config.yaml
n_layer: 9
d_model: 256
n_experts: 128
experts_per_token: 2
d_expert: 80
d_shared_expert: 128
activation: "bilinear"
moe_layers: [1, 2, 3, 4, 5, 6, 7, 8]
n_empty_slots: 64
router_score: "softmax"
normalize_top_k: false
routed_scale: 1.0
balance_loss: 0.00628
balance_bias: false
shared_expert_gate: true
init_std_router: 0.0322
lr_router: 0.000518
vocab_size: 8947
norm: "rmsnorm"
norm_eps: 1e-06
tie_embeddings: "early"
optimizer: "adam_hyperball"
lr: 0.00808
beta1: 0.9
batch_tokens: [65536, 131072]
seq_len: 512
train_tokens: 403000000
steps: 4106
dataset: "wikipedia_en"
Below are experts of layer 4 (counted from 0) of a mixture-of-experts language model. Rows are named router (the router's row for the expert), gate (a neuron's input weights, with its number), up (a neuron's input weights, with its number), down (a neuron's output weights, with its number) and show model dimensions 0-63. Each number is 128 + 32 x the weight over its row's rms, rounded and kept within 0 to 255.
After each expert's rows: "mostly gets" lists some tokens that are sent to it at least half of the time; "comes before" lists some tokens at least twice as common just after its tokens as in all text. This comes from a sample of Wikipedia text that the model never trained on. Tokens count by the router's weight.

# expert 13
router [107 115 113 149 131 187 142 105 121 163 131 117 124  93  62 154 103 113 165 151 131  99 112  65 155 137 167  88 150  85  46  99  89 172  78 145 166 128 163 171 125 127  87 103 154 127  77 154 101 165 153 102 120 128 100  81 155  76 119 108 103 150 129 139]
gate0 [135 160 142 103 148 117  80 121 120 112 181 124 166  50 134 201 121 153  98 192  99 138 142 171  83 146 153 145 150 140  44 119 127  94 129  68 107 139 102  87 108 142 133 166 118 158 136 151  91 129 126 121 163  64 146 162 177 159 151 124 134 146 141 134]
up0 [102 124 140 104 138 138  96 118 119 132 152 152 131  30 160 128 123 156 118 180  91 133 162 150 114  95 161 128 180 122  61 152 124 121  80 102 112 135 119 119 128 148 130 146 125 151 101 142 130 142 116 142 118  76 181 163 150 160 134 160 118 128 153 132]
down0 [125 115 121  89 108 123 126 141 172  77 123 148 174 162  27 175  82 132 154 145 160 105 121  57 125 146  49 119 128  90 159 119  64 147 120 110 114 118 147 114 122  97  76 143 159 102 141 100 154 136 122 142 128  89 127 119 152 160 132 101 167 190  75  89]
gate1 [157 167 137 132  84 124 152 101 116  94 150 142  97 167  87 198 112 137 145 129 178 126 108 151 131 163 160 141  89 128 156 106 134 135 137 148 118 111 136 160 193  99  80 135 186 141 164 110  79 103 176 122 133  98 162 119 114 132 127  65 165 126 102 139]
up1 [114  75 111 158 172 129  88 152 128 172  94 143 178  79 158 101 154 103 153  89  81 167 136 120 148 110 120 155 139 120 106 134 138 100 112 104 117 120  84 117  48 193 186 137  63 131  98 117 176 153  85 127 108 131 109 170 161 122 129 158  73 174 172 133]
down1 [189 146  80 161  90 165  82 109 157 143 155 155  95  88 120 116 170 121 129 123  99 140 129 118 128 135 153 145 138 203 137 111 103 106 176 152 111 116 131 139  80 151 138  91 143 166 157 128 184  90  91 147 102 145  90 136 128 149 100 150  81 118 140  76]
gate2 [169 134 123 137 114 151 146  97 170 142 141 157 108  98 121 202 148 130 132 171 120 136 104 142 179 100 167 112 147 137 131 138  99 178 112 168  98 146 131 147  84 141  47  91 158 158  92 173  50 167 178 138  87 149  76 147 182  80  86 154 106 164 122 129]
up2 [ 59 112 117 123 125 129 116 153  94 106  53 109 138 177 102  79 102 124 138  82 135 124 148 108  98 118  79 136  74 105 115 104 149  79 175  67 146 104 127 133 155 114 192 136 114 108 137 101 184  94  99 113 208 133 149 130  55 130 143  85 133 120 151 123]
down2 [143 133 108  96 125 104 130 118 130 138 127 142  98 158 140  54 110 192 103  95 146  90 111 131 165 165 104 162 188 123 195 133  92 110  90 155 125 160 108 158 148 117 110 133 132 115 110 109  77 173 133 170 159 118 122 121 101  91  81 159 139 179 108  67]
gate3 [171  97  64 134 100 104  81 143 145 114 164 156 125  68 125 152 174 122 165 152 171 193 122 103 132 117 116  82 143 161 121 163 120 134 153 139 108 139 152 158  92 167 136  99 121 119 137 144 181 185 104 226 134  81 138 108  87 135 118 113 130 119 161 110]
up3 [136 151 122 116 133 121 119 109 105 131 144 126 136 108 158  35 196 146 150 109 116 133 133 128 142  45 123 104 155 117 105 150  70 142 122 157  81 114 141 143 111 179  94 172 144 161 117 172 142 142 180 128 104 159 107 125 147 152 168 152 121 153  71 150]
down3 [129 175 135  88 133  92 105 135 100 108 155  73 129 147 144 100  89 122 141 139 139 116  91 103 159 151 109  82  32 165 100 125 118  84 113 123 147 182  78 108 172 112  97 210 163 149  78 123  87 132 157 128 132 159 140  73 163 123 113  93 186 153 107 132]
gate4 [166  97 117 128 147 169 144 135 133 129  96 113 186 152 120 132 142 193 114 138 192 104 108 108 165  82 115 131 146 117 118  95 134 151 169  73 129 128 131 152 124 137 112 126  78  91 167 154 149 136  57 146 114  97 117 101  72 106 109 138 137 158 170  96]
up4 [ 92 133 123 154 125 144 148 152 138 124  94  91  83 139 115 183 120  91  91 166 194  66 142 123 127 125 135  93 175 101 138 142 101 150 158 134 118 130 157 184 171 160 185  70  88 125  74 159 129 105  68 101 169  85 150 136  54  77  91 112 151  90 145 149]
down4 [184  94 134 150 103 143  99  66 126  85 126 142  85 121 134 107  91 127  46 195 129 158 104 146  78 130  16  65 124 129 126  54  83 186 143  76 129 147  93 161  97 141 122 121 143 200 129  75  82 113 132 111 153 107 133 134  87 113  77 136 104 125 180  95]
mostly gets: " Won", " Episode", "feat", " Nominated"
comes before: ":", " |\n", " ", "|", "3", "."

# expert 4
router [140 160 125  96 102 120  81 120 143  84 132 153  88 153 142  68 138  82 144 100 102 149 121  70 136  97  82 138 138 210 150 104 172 171 154 152 121 196 168 131 134 148 109 169 160 146 188  96 136  75 163 119 104 161  74 104 144  99 194 106 150 113 121 128]
gate0 [ 94 119 168 141 213  76 177  99 161 165 127  92 133 146 190  80 137  93 109 105 178 136 103 162 126 121 107  97 159 150 181  79 146 141 173 133 123 114 185 109 140 184  99 127 170 142 151 132  79 191 139 123 115 127 130 121  44 127  95 150  98 125 105 140]
up0 [155 135  94 120  96 192  82 144  91  78  99 113 113  97 104 129  90 165 152 116  87 127 189 126 104 171 109 133  81 118 107 161  87 110 161 116 107 105 108 151  87  82 125 141 102 117  76 140 158  71 114 157 153 147 117 165 185 107 190 131 145 123 195 138]
down0 [120 186 130 166 130 165 136 101  79 131 103 122 112 188 148 164  87 124 101  86  72 126 123 138 186  83 120 126 193 128 130 119 138 109 148 112 148  60 152  98 146  86 121 120 193 108 125 163 142  71 101  88 127 117 153 153 142 157 108 143 140  91 120 114]
gate1 [154 115 127  87 170 131 119 140 114 100  99  98 114  95 168 114 135 135  86  99 120 172 160 102 102 150 128 130 137  89 145 146 131  66 115 163 155  98  94 119  88 209  64 113 150 166 129 136 143 130 121 128  77  93 132 135 114 149 108 114 117  81 197 146]
up1 [151  81 181 107 135 171 111 110 136 156 113  82 156  97 172 120  90 142 128  94  98 173 156 145 134 189  80 145 190 110 129 125 132 104 134 151  93  63 110 137 100 128  97  98 144 143 146 127 157 117 117 127 146  82 149 130 171 139  62 132  95 124 102 178]
down1 [127 150 183  95  98 104 146 119 106 122 154 142 149  54 158 119 159 169 115 101 135  60 189 115 119 124 130 163 176 126 158 101 102 166 111 121 114 134 161 138 174 138 125 142  97 134 129  78 125 128 151  70 134 176 137 182 134 107 171 122 146 110 164 166]
gate2 [144 141 124 141 149 150 144 124 120 165 122 109 132 198 131  92  95 110  85 122 106 152 146 131 169 133 144  86 163 170 143  93 155 119  91  76 167 156 151 102 170 135  94  86 117 100 131 113 125 137 153 153 114 138  97 138 146 169 185 149 123 140 110  86]
up2 [103 160  87  97 140 122 105 153 157 138  95 103 120 132  69 166  96 135  90 110 126 149 140  90 159 195 116 142 161 113 135  90 145 129 161 123  87 135 110 114 108  92 146 150 142 158 111 129 107 129 103  91  79  62 100 116 143 115 102 160 175 168 210 177]
down2 [102 186 116 137 158 131 104  85 156 144 168  94 137 134 110 142  94 113 161 131 117 140  94 127 146 176 146 120 184  92 135 125 134 177 199 162 148  93 111  84  60  97 117 122 156 114 189 111 120 143  61 107 127 132 123 113  85 135  68 132 144  76 116 148]
gate3 [120 141 157 131 150 181 158 139 128  80  85  83 168 161 106 131  49 126 113 141 146 111  67 151 114  80 170 146 117 109 164 133  51 157 143 115 130 128 126 181 146 129  84 147 106  95 109 156 107 152 117  86 180 213  75 135 113 113 125 104 197 155 149  98]
up3 [119 156 146 125  98 115 142 141 139 115 177 126 178 130  67 172 112 117 192 120 168  62  16 142 132 103 150 156 144 101 145 155 117 135 122 129  77 110 156 151 126 121 120 158  83  66 129 131 101 146 154  56 109 193  88 133 121 121 151 108 152 187 167  81]
down3 [209 115 141 111 109 126 136  90 136 131 104 146 132 145 139 112 189 113 114 171 109 135 133 121  63 178 111 175 101 131 103 127 119  83  96 102 174 126 100  95 110 146 149 126 100 142 168 115 194 102  79 144  97 137 139 101 152 136 193 102 140 174 142 179]
gate4 [123 103 133  84  44 104  82 194 215 101 109 150 134  70  71 198  78 152 162 115 139 141  83 101 184 123 127 119 129 179 113 110 121 172  99 167  55 119 105 119 136 174 123 114 129 132 116 116 127  88 164  83 107 124  66  67 150 109 158  90  78 133 134 123]
up4 [131 125 164 137 205 184 138 116 115  98 111 126 142 138 151  60 182 133  96  98 124 103 175 181  72 163 105 138 130 107  70 154 141 108 114 119 164 144 191 118 111  94 121 150 157 151 141 151 183 137 125 159 146 100 164 148 133 121 139 146 117 176 113 149]
down4 [135 109 111 175  73  94  95  41 154 125 102 111 151 101 128 138  74 133 130 173 133 142 148 141 171 101 117 148 105 174 108 138 144 123 149 163  62  82 120 110 129 100 159 117 170 155 170 129 194  82 132 131 105 173  73  76 130 143 152  39 106 154  72 183]
mostly gets: "iting", "uring", "imming", "izing", "rying", "ating"
comes before: " the", " that", " to", " a", " on", " in"

# expert 57
router [177 168 114 167 123  73 137  96 153 167 156 139 130 113 133 152 174 199  80 142 132 143 165 101 109 126 133 103 163 161  92 157  98  86 133 141 133  91 119 170 135  92 121  48  76 132 143 195 137 134 181 130 146 105 133 106 174 169 141  84  95 187  93 185]
gate0 [ 85 162 165 146 128  85 172 120 142 101 108 199  93  78 123  69 105 163 110 180 138 194 108 137  99  91 114 155 168 170 138 113 110 163 106 116 130 119 111 148 149  96 130  80 104 115 132 153 169 113  55 139 173 144 149 114  92  78 167 142 136 152 113 120]
up0 [116 147 137 140 126  97 106 147 134 121  71 145  84 118 137 109 138 149 116 197 113 164 196 136  98  87 130 129  87 121 166 154 113 155 141 140 134 150 119 146 149 171 169  84 117 127  78 191 163 125 110 128 153 138 173  97 108 171 140 173  81 105 127 115]
down0 [124 106  94 137 191  96 143 105 125 124 109 113 159  95 125 111 174 138 111 120 148 112 191 157  70 175 111  98 131 116 128 116 208 131 151 163 124  71 148 169 204  94 116 152 150 105 173  75  90 147 137 131 122 140 129 159 108 115 105 151  74 109 189  85]
gate1 [108 137 117 136 126 167 111 114 131 148 136 130 149 158 163 121 107 129 134 117 114 177 149 121 188 218 139 142 178 161  77 189 128 136 131 100 119 130  62 129 102 108 136 151 198 121 175 122 104 140 104 184  90 122 121 122 150  81 156  82  81 102  89  82]
up1 [185 139  92 134 132 117 111  86 112 191  84  69 114  69 136 122 116 102 150 153 125 140 155 128 143 121 141 151 162  96 169 116 148  83 185 120  78 121 171 136 131  84 161 136  91 182 140 143 136 169 156 168  74 112 154 156 138 109 143 162 151  83 149 217]
down1 [161 112 131 150  84 116 108 113 115 192 129 156 115 194 152 121 168 100 139 110  45 182 185 152 114  89  89 110 112 125 135 110  87 112 100 165 110 119 180 124 105 108 116 136 130 131 127 147 126  59 103 123 125 155 104  90 183 108 151  92 180 165 119 140]
gate2 [165 117 117 139 123 162 111 101 163  87 155 141 142 146  77 108  96 129  98  63  87 106 176 132 156  93 143 191 128 104 126 124 129 146 127 168 156  92  70 121 124 174 102 152 105 113  76 112 115 153 137 143 173 148 179 134 134 108 102 124 131 117  90 126]
up2 [103 150 142 116 132  97 156 163  86 180 103  93 122 107 177 152 162 125 165 190 170 144  79 117 101 150 113  59 126 137 124 145 121 112 129  85  98 165 189 133 136  93 158 103 153 151 173 143 134  97 126 116  71 102  79 116 137 157 150 126 117 129 161 136]
down2 [ 98 107 142 152  84 226  97  96  99 118 139 128  75 157 134 132  90 168 123 133  94 142 107 122  91 124  99 158 127 161 155 145 143 156  88 189 149 159 147 147 121  98 131 127 115 143  74 130  95  72 158 135 116 226 149 169  64  77 190 113 146 177 141 138]
gate3 [119 121 181  91 135 101 161 103  99 170 147 137 126 120 127 134 121 144 130 185 168 206  55 111  94 105 149  94 154 130 119 111 124 132  86 145  70 161 195 166 167 126  84 167 141 187 129  88 143 145 134 192  89 111 122 123 197 111  92  83 116  57 109 126]
up3 [153 172 138 165 119 126 145 161 187 128 140 110  66 212 120 133  77 192  96 115 120 101 201 132 158 145  56 150 125 184 110 103 140 129 156 103 147 135 109 105 143 149 166  99 155  55 138 138 147  89 104  74 159 137 132 130 103 117 139 125 163 121 174  96]
down3 [ 88 175 112  86  98 162  92 100 161 138 149 145 107 128 126 131 131  85 136 129 132 131 126 101 130 149 111 102  99 181 130  68 122 182 151 191 170 160 156 209 128 155 129 133 137 176 110 123 148  99  94 116  90 189 115  81 212 158 167 105 122 113 111 150]
gate4 [ 90 132  88 160 134 127 161 151 136 137 103 136 185 108 127 130 165 106 165 127 109  83 123 136 165 170 105 134  91 202 178 192 102 143 102 146 144 106 160 169  94 133  89 107  95 166 134  60 121  97 169 151 128 121 170 102 127 134 122 145  67 159 101 133]
up4 [139 145  77 158 136 114  46 101 101 109  56 103  93 180 157 129 123 123 125 134 155 187  75 142 125 101 171  98 117 117 128  89 149 174 144 125  53 123 137  86 123  98 111 144 100 193 192  99 132 106 125  60 145  96  64 133  98  97 107 139 149 153 131 139]
down4 [162 132 148 145 103 118 154 162 130 158 155 143 100 120 179 110 211 121  86  93 186 149 102 133 115 116  91  89  96 186  91 187 145 152 159 103  93 100 158 139 120 121 111  84  89 119  94 144 184 124 134 109 159 206 148 136 138 145 122 142 115 139 161  93]
mostly gets: "\",", ",", ",\"", "\"),"
comes before: " and", " which", " but", " including", " with", " where"

# expert 107
router [ 90 135 115 113 112 132 100  54 123 182 105 166 130 133 150 159 136 134 128 112 115 165  99 117 125 141  82 130  94 116  78 123 169 107 105 136 106 169  86 152  95 165 102 115  88 161 112  66 140 113 121 145 122 172 177 163 129 102  92 176  88  94 128 165]
gate0 [ 72 202 108 145 108 134 133  65 118 110 123 125  82 122 172 130 128 133 144 168 172 135  67 121 111 128 130 181  99 140 173 124  92 126  91 115 124 129  97 126 163 133 146 112 143 152  40 176 152 156 131 120  85 144 119 129  90 190  83 141 144 135 126  98]
up0 [102  99  89 134 128 171 118 159  88 130 120 168 203 148 117 126 109 101 132 135 150 129 111 173  93  83 101 138 123 125 103 144 129  87 101 172 147 122 163 112 190  90 104 157 109 116 139 131 127 168 178 188 169 192 137 132 125 142 159 132 102 126  96 116]
down0 [134 131 162 133 121 147 187 152 126 134  74 145  89  55  87 115 157 101  79 140  84  99 136 147 131 115 116 108 117 123 126  75 111  99  97 113 125 151 178  98 114 150 208 173 149 142 154 160 191 120 118 135  73  53 148 170  58  87 111 103 147 137 134 107]
gate1 [174  49  95 142 207 134 181  85 138 130 121  95  20 119 114 130 132 162 122 158 143 163 161 113 170 165 154 145 147  90 125 103 162  87 121 171 132  84 120 167 122 145 128 132 171  44  63 138 118 145 141 131 158 130 117  88 108 137 112 101 112 116 112 101]
up1 [122 135 129 183 160 132 152 125 129 123 115 120 106 205 109 129 122 164 119 119 121 137 172  93 126 134  99 176 146 110  84 109 116 165 177  57 133  95  70  89 127 124 123  48 156 114 123 142 132 158 128 118  88 161 123 138  55 166  49 108 150 129 185 130]
down1 [161 147  81 137 172 113 128 125 169 153  97  63 111 114  87  77 148 177 104 153 112 204 137  96 137 126 142 158 172 160 140 141 122 138 168 129 152 121 156 118 137 130  98  98 132 102 116 156 173 112 143  84 144 169  51  93 187 180 134 133 102 101 122 100]
gate2 [ 74 144 195 108  63  68 144  55 115 120 151 156 125 167 123 173 139 116 106 118 102 123  88 125 134  73  74 122 114 146  96 150 171  97  99 127 137  79 194  80 168 137 122  83  77  56 159 134 190 174 157 138 166 141 176 130  59 129 122  99 114 164 133 125]
up2 [118 146  87 122 148 127 144 105 144 137 134 124  86  29 105 131 129 126 129 175  37 106 171 196 144 122 159 117 167  87 180 103 110 175  86 123 165 166 103 143 118 109 152 171 152 165 115 110 137 121  82 140  58 136 139 140 137 136 148 163 215 102 138 150]
down2 [111 116 126 151 123 113 138 135 153 108 109  98 158  76 122 139 145 170 188 181 134 101  98 130 137 103 110 137  92 144  91 117 136 181 207 200  78 149  25 147 107  97 177 197  97 137 179 117 198 131  91 112  62 110 128 101 150 139 150  78 144 172 146 153]
gate3 [ 81 123 101 117 172  64 158  80 132 140 110 132 110 102 184 101 147 157 127 116 133 171 155 105 101  61 130 145 115 105  61 120 172 103 141  98 167  69 144 180  89 147  98 129 126  70 123 120 109 156 149 112 128 155 154 203  88 116 119 128 158 127 190 134]
up3 [102 107 100 145 149 146 150  53 130 139 125 161 142 148 131 134 152 162 126 171 169 122 157  71 171 115 114 156 122  81 122 132  91 133 102 113 182 126  70 175 157 144  87 107  33 140 116 145  89 115 150 133 125 162 119 151  74 160  70 150 131  89 112 108]
down3 [132 108  73 123 134  83 114 107  92  94 126 126 141  99 128  93  90  84 155 101 153  98 151  88 113  76 130 104  83 141  91 200 142 101 186 128 102 150  82 123 140 195 111 168 171 177 148 117 116 117 186 130 138 115 192 206 106 147 115 112  85 130 137  67]
gate4 [173 107 150 178 115 114 133 138 130 124 159  94 113 174  77 155 125  72 170 114 159 127 127 152  83  84  92 150 142 178 147 111 111  86 121  92 158  93 174 151 139 122 107 117 126 151 118 141 157 122 169 115 123 120  96 105 136 152 105 217 132 126 169 122]
up4 [122 111  89 129 135 131 119 160 121 131 105  91 131 168 157 148 145 103 166 128 179  53  64 176  62  96 129 164 121 145 147 106 129  99 124  76 122  77 160 145 114 124  96 139  80 113  88 133 129  93 182  96 182 125 108 131 145 123  73 152 120 118 200 129]
down4 [112 140 158 138 134 126 173 169 138 161 121 110 148  90 140 109 128 155 130 119 103 101 160 103 163 144 107 108 127 114 156 104 134 131 177 103 126  74  45 185 102 168 145 146 144 171 149  90 167  60 109  93 114  85 127 112  62 106 173 121 147 138 131 144]
mostly gets: " suit", " return", " avoid", " arrest", " prevent", " ban"
comes before: " the", " a", "ing", " to", "ed", " their"

# expert 26
router [ 55  88 151 124 129 140 149 128  86 157 161 117 111 124 119 131 154  80 114 131 102 111 164  99 172 144  73 106 140  90 115  94 104  63  95 113  99  97 108 170  42 128  92 116 111 157  64  79 155 105 104  71 127  92 152 103 135  96  99 111 131 143 170 143]
gate0 [155 111 142 107 121 124 161 132 110 152 178  91 139 172  91 147 104 155 134 147  81 167  91 107  90 170 163 180 142 146 153  73 175 111 122 125 112  84 101  61 122 141 173  85 150 102 110 158 136 133 183 108  95 122 139 110 155 137  83 156 113 137 138 167]
up0 [124 123  90 168 105 122 145 131  89 161 125 132  73 109 127 112 147  79 151 205  70 122 160 107 151  99  90 159  78 154  95 121  98 139 139 129 119 126 176 110 128 113 180 122 137 101  90 132 119 144 162 145  98 132 190 141 132 136  86 106 135  60 136 143]
down0 [120 137 104 135  97 148  82 112 150 142 152 174 129 107 132 128 136  74  63  90  80  93 128 147 130 193 131 175 123  80 116 104 181 130 159 154 134  42 133 121 135  95  75 132 159  91 118  99 109  85 163 134 131 151 233  96 170 138 134 156 137 146 165  59]
gate1 [116 114 161 110 132  97 136  98 144 110  96 138 187 136  93 173 165 146 124 113 171 169 136 124 119 162 142  82 184 169 114 153  82 118 129 138 175  74 145  96 157 152 132 165 117  97 136 156 167 121  64 163 147 146  62 145 117 129 152 133 139 152 155  82]
up1 [160 163 159 108 143 110  46  93 147  74 143 181 150 153 177 106 138 143  85  46 145 144 122 177 130 153 180 167 125 147 105 146 107 121 110 128 116  76  91  99 156 158  91 163 162 123 133  96 118 122 166 114 134 142 116 147 113 165 138 179 136 133 216 157]
down1 [138 170 118 132 136 143 107 126 172 132 134 118 127 130 144 149  62 135 140 167  77 107 118 135 110  66 130 143 133 121  83  79 131 117 145 141  99 126 145 146  79 185 206 137 140 138 158 217 118 197 137 102 158 145  78 140 141  86 124  69 204 146 136 241]
gate2 [163 127 131 152  58  49 100 122 144  78 141 123 153 112 110 118 165 119 146 113 124 103 125 108 114 137 131 147 156 115 164 142 138  63 176 120 102 115  94 135  74 138 175 133 121 138  78 195 133 133 213 141  99  96 139 115 123 132 169 136 135  81 131 124]
up2 [118 158 119 118 144  83 117  67 168 105 140 177 140  89 160 108 126 154 128 147 134  87 100 109  94 112  98 109 146 139 100 139  78  65 128 109 138 116 164 119  87 148 165 132 118  96 111 130 159 134 167 148 103 165  99 158 146  87 161 155 127  77 113  76]
down2 [159 123 159 114 126 117 119 152  97  99 108 152 120 124 113 114 137  98 113 147  95 136 153  58 181 123 151  46 154 149 151 141 127 166 107 157 102 151 133 128 127 155 113 152 152 136 132 100 130 128 189 127 211 132  67 164 167  83  65 121 138 128 140 129]
gate3 [149 120  89 143  97 184 113 103 119 101 149 131 139  75 106 117 195 100 124 151 140 138 138 153 152 123 115 121 156 110 201 146 131  94 103  80 103 109 129 219 108 146 159 137  76 130  94 154 151 100 165 142 112  73 138 166  81 116 153 115 161 167 167 107]
up3 [109 151 151  94 117  70 107 128 119  98 163 151  75 110 175 142 137  81 102 190 154 131 140 156 152 124 103  43  58 141 180 161  54  56 120 119 147  83 136 183 157 138  81 122 131 116 108 139 145 173 182 132 173 126 131 163 115  64 146 132 134 123 156 103]
down3 [168 132 145 123  72 100 156 117  84 109 150 154  76 134 169 102 156  99 125 192 108 101 121 108 192 106  50 113  99 104 111 108 139  90 112 113 114 155 116 158  90 157 109 149 162 146 103 121 133  81 153  99 167 136 147  69 156 110  78  89 147  74 180  93]
gate4 [129 153 133 101 152 103 144 111 123  99 128 116  82 121 204 126  91 137 115 162 164  93 176 106 113 108 153 182 112 124  97 171 133 119 163 132  95 135 167 153 162 113 164  85 131 138 112 145 109 139 144 139 199 137 178  97 131 127 125  48 102  94  93 132]
up4 [131 133 121 105 130 167  74  81 136 120 123 117 151 150 193 128  71 185 139  79 131 149  93 155  76 147 180 146 131 125 101 114 161 168 143 100 100 109 125 155 147 123 219 126 166 116 155  78 132 176  99 163 163  99 131 130 125 153 122 104  82 104  81 154]
down4 [122 134 142 163  90  79 125  82  97 103 133 133 124 140 120 127 226 126 139 166 106 103 134 110 142  80 116 181 102 196 138 122 157  88 115  94 132 112 160 167  68 125 163  94 156  99 124  73 131  76 166 154  76 106 201 107 138  75 149 141 158 148  77 101]
mostly gets: " better", " enough", " further", " directly", " slightly"
comes before: "2", "1", "3", "0", "5", " The"

# expert 8
router [114 119 111 114 161 115 112 133 126 192  97 112 191 151 126  83 132  98 170  88 122  74 107  99 163 128  97 126 109 125 152 106  76 101  89 126 158  73 129 140 139  95 103 124  97 102 131 125 178 121 109 122 130 146 154  49 186  84 138 101 142 134  89 125]
gate1 [165 148 145 143 146  67 152 119 137 162 196 109 128 141  98 145 163 139 139 136 163 174 146 123 176 105 178  79 176 121 140 108 143  97 119  95  97 172 108 132  93 181  99 115 129 134 147 152 171 135 118 100 116 126 119 127  94 146 156 116 174 191 147  96]
up1 [164 126  69 164 133 129 139 160 123 133 115 129 131 115  92 144 137 165  90 136 118 141 148 171 134 145 161 147 116 105 130  68  94 135 179 116  99 149  83 158 121 187 101  99 123  89 179 111  95 128 129 127 140 157 152 127 130 162 117  60 163 199 187 125]
down1 [157 136 193 183 106 169 138 146 125 135 132 147 128 113  71 146  90 224 147  76 153 144 142 168 128 160 106 142 138 155 121 163 103 113  68 119 111 111 148 132 131  94 123  90 148 128 157 107  87 124 100 147 171  99 131 157 130 132 119 104 120 132 118 136]
gate2 [106  98 134 114 167 196 155 171 113 150  83 103 132 174 111 154  78  94 107 112 105 110  80  83 100 140 122 135 136 112  62 116 157 169 164 197 139 159 122 152 172 116 133 107 115  35 129  98 150 123  89 134 155 121 174 122 108 121  89 153 128 126  93 146]
up2 [143 159 132 154  86  74  95  84 138  92 168 149 129  83 142 111 171 156 153 144 156 143 161 178 155 116 127 106 123 144 208 113 102  91  89  56 120 100 123 113  74 132 116 164 149 219 121 164 103 134 168 125  91 129  81 130 146 134 168 114 126 122 160 108]
down2 [144 161  53 177 137 112 123  86 130 141  89 160 114 154 150 145 134 149 136 179 146 154  90 122  88  61  97 130 151 226 122 186 109 122 188 159 107 130 102 137  95 127 113 148 116 120 106 183 162 140 148 108 163 167  93 123 108 136 129  80 152 101 175 126]
gate3 [154 121 155 135 136  40  86 118 148 123 182 183 169 187 127 158 126 121 134  67 132 124  87  94 121 213 166 110 128 140 105 135 139  83 138 141 144 120 118 124 102 106 129  89 144  32 117 115 162 139 122 164  96 135 139 115 134 129 150 207 126 153 163 103]
up3 [119 157 108 193  98  98 117  65 129 101 134 155 101 117 144  85 182 104 154 124  94 136 149 148 147 193 133 157  81 122 175 136 151  99 120 125 191  91  72 135 125 120 168 146  54 161 112  46 108  53 165 104 114 181 161 123 144 130 202 131  94 142 165  90]
down3 [ 96 136 125 157 158 108 165 189 107 103  69 115 153 123 122 197 183 124 134 117  71  87 168 105 122 131 162 132 103 107 120 140 160 101 147 178 137  97 156 155 151 114 109 154 114 103 186 106 111 144 126 138 179 131 137 172 102 116 150 131 136 130 126 120]
gate4 [ 98 136 136 141 160 141 127 148 103  96 106  79 143 115 159 103  96 168 102 173 181 132 104 108  96  94 100 145 110 151 117 117 135 166 125 122  71 167 139  92 143 162  52 170 172 171 120 172 168 157  94  69 142 135 107 152 108 145  83  99 158 112 120 244]
up4 [130 125 137 150 120 192 136 140 116 132 144 107 119 127 135 114 139 137 109 126 107 158 181 137 136  41 123 202 129 136  65 106 148 175 177  92 114 144 179 108 172 160 146 113  83  59 142  93  93  99 128  92 152 115 119 166 121 125  36  76 159  93 110 143]
down4 [112 166 106 191 134 124 139 176  81 158  95 194 120 187 105 115 179 113 143 109  83 127 131 147 123 112 136 164   5 182 123 130 115  54 162 173 125  94  80 177 115 109 125 128 131 134 164 106 126 198 174 122 208 125 137 111 101 153 136 103 133 132  98 126]
gate5 [126 138 114 126 117 203 136 139 106 103 108 100 130  91 149 108 127 115 134 139 119 134 193 150 168  59 136 172  87 128 156 132 131 136 180  34 101 122 137 127 177 147 137 135  67 141 138  97  90 130 136  53 150  34 136 140 121 140 117 102 124 131 124 173]
up5 [146 121 171 110 167 118 100 166 159 186  98 116 157 161 119 171  84 173 113 114 172 153  57 132  59 127 137 140 172 186  99 117 114 164 129 123  71 172 217  97 147 148 129 134 170  86 156 167 120 161  79 155 125 142 124 145 120 145  79 147 156  90 127 127]
down5 [120 117 113 177 158  85 167 142  89  77  75 139 149 108 136 161 154 123  96 137  59  84 149 134  98 130 100 158 136 156 114 144 130 108 179 174 106  86 116 148 110 137 109 206 161 151 163 122 118 144 111 123 233 133 170 136 147 132 185 116 134 104  69 130]
mostly gets: "-old", " medalist", "Don", " Non", "ropri", " ident"
comes before: "0", "9", "2", " |", "1", "3"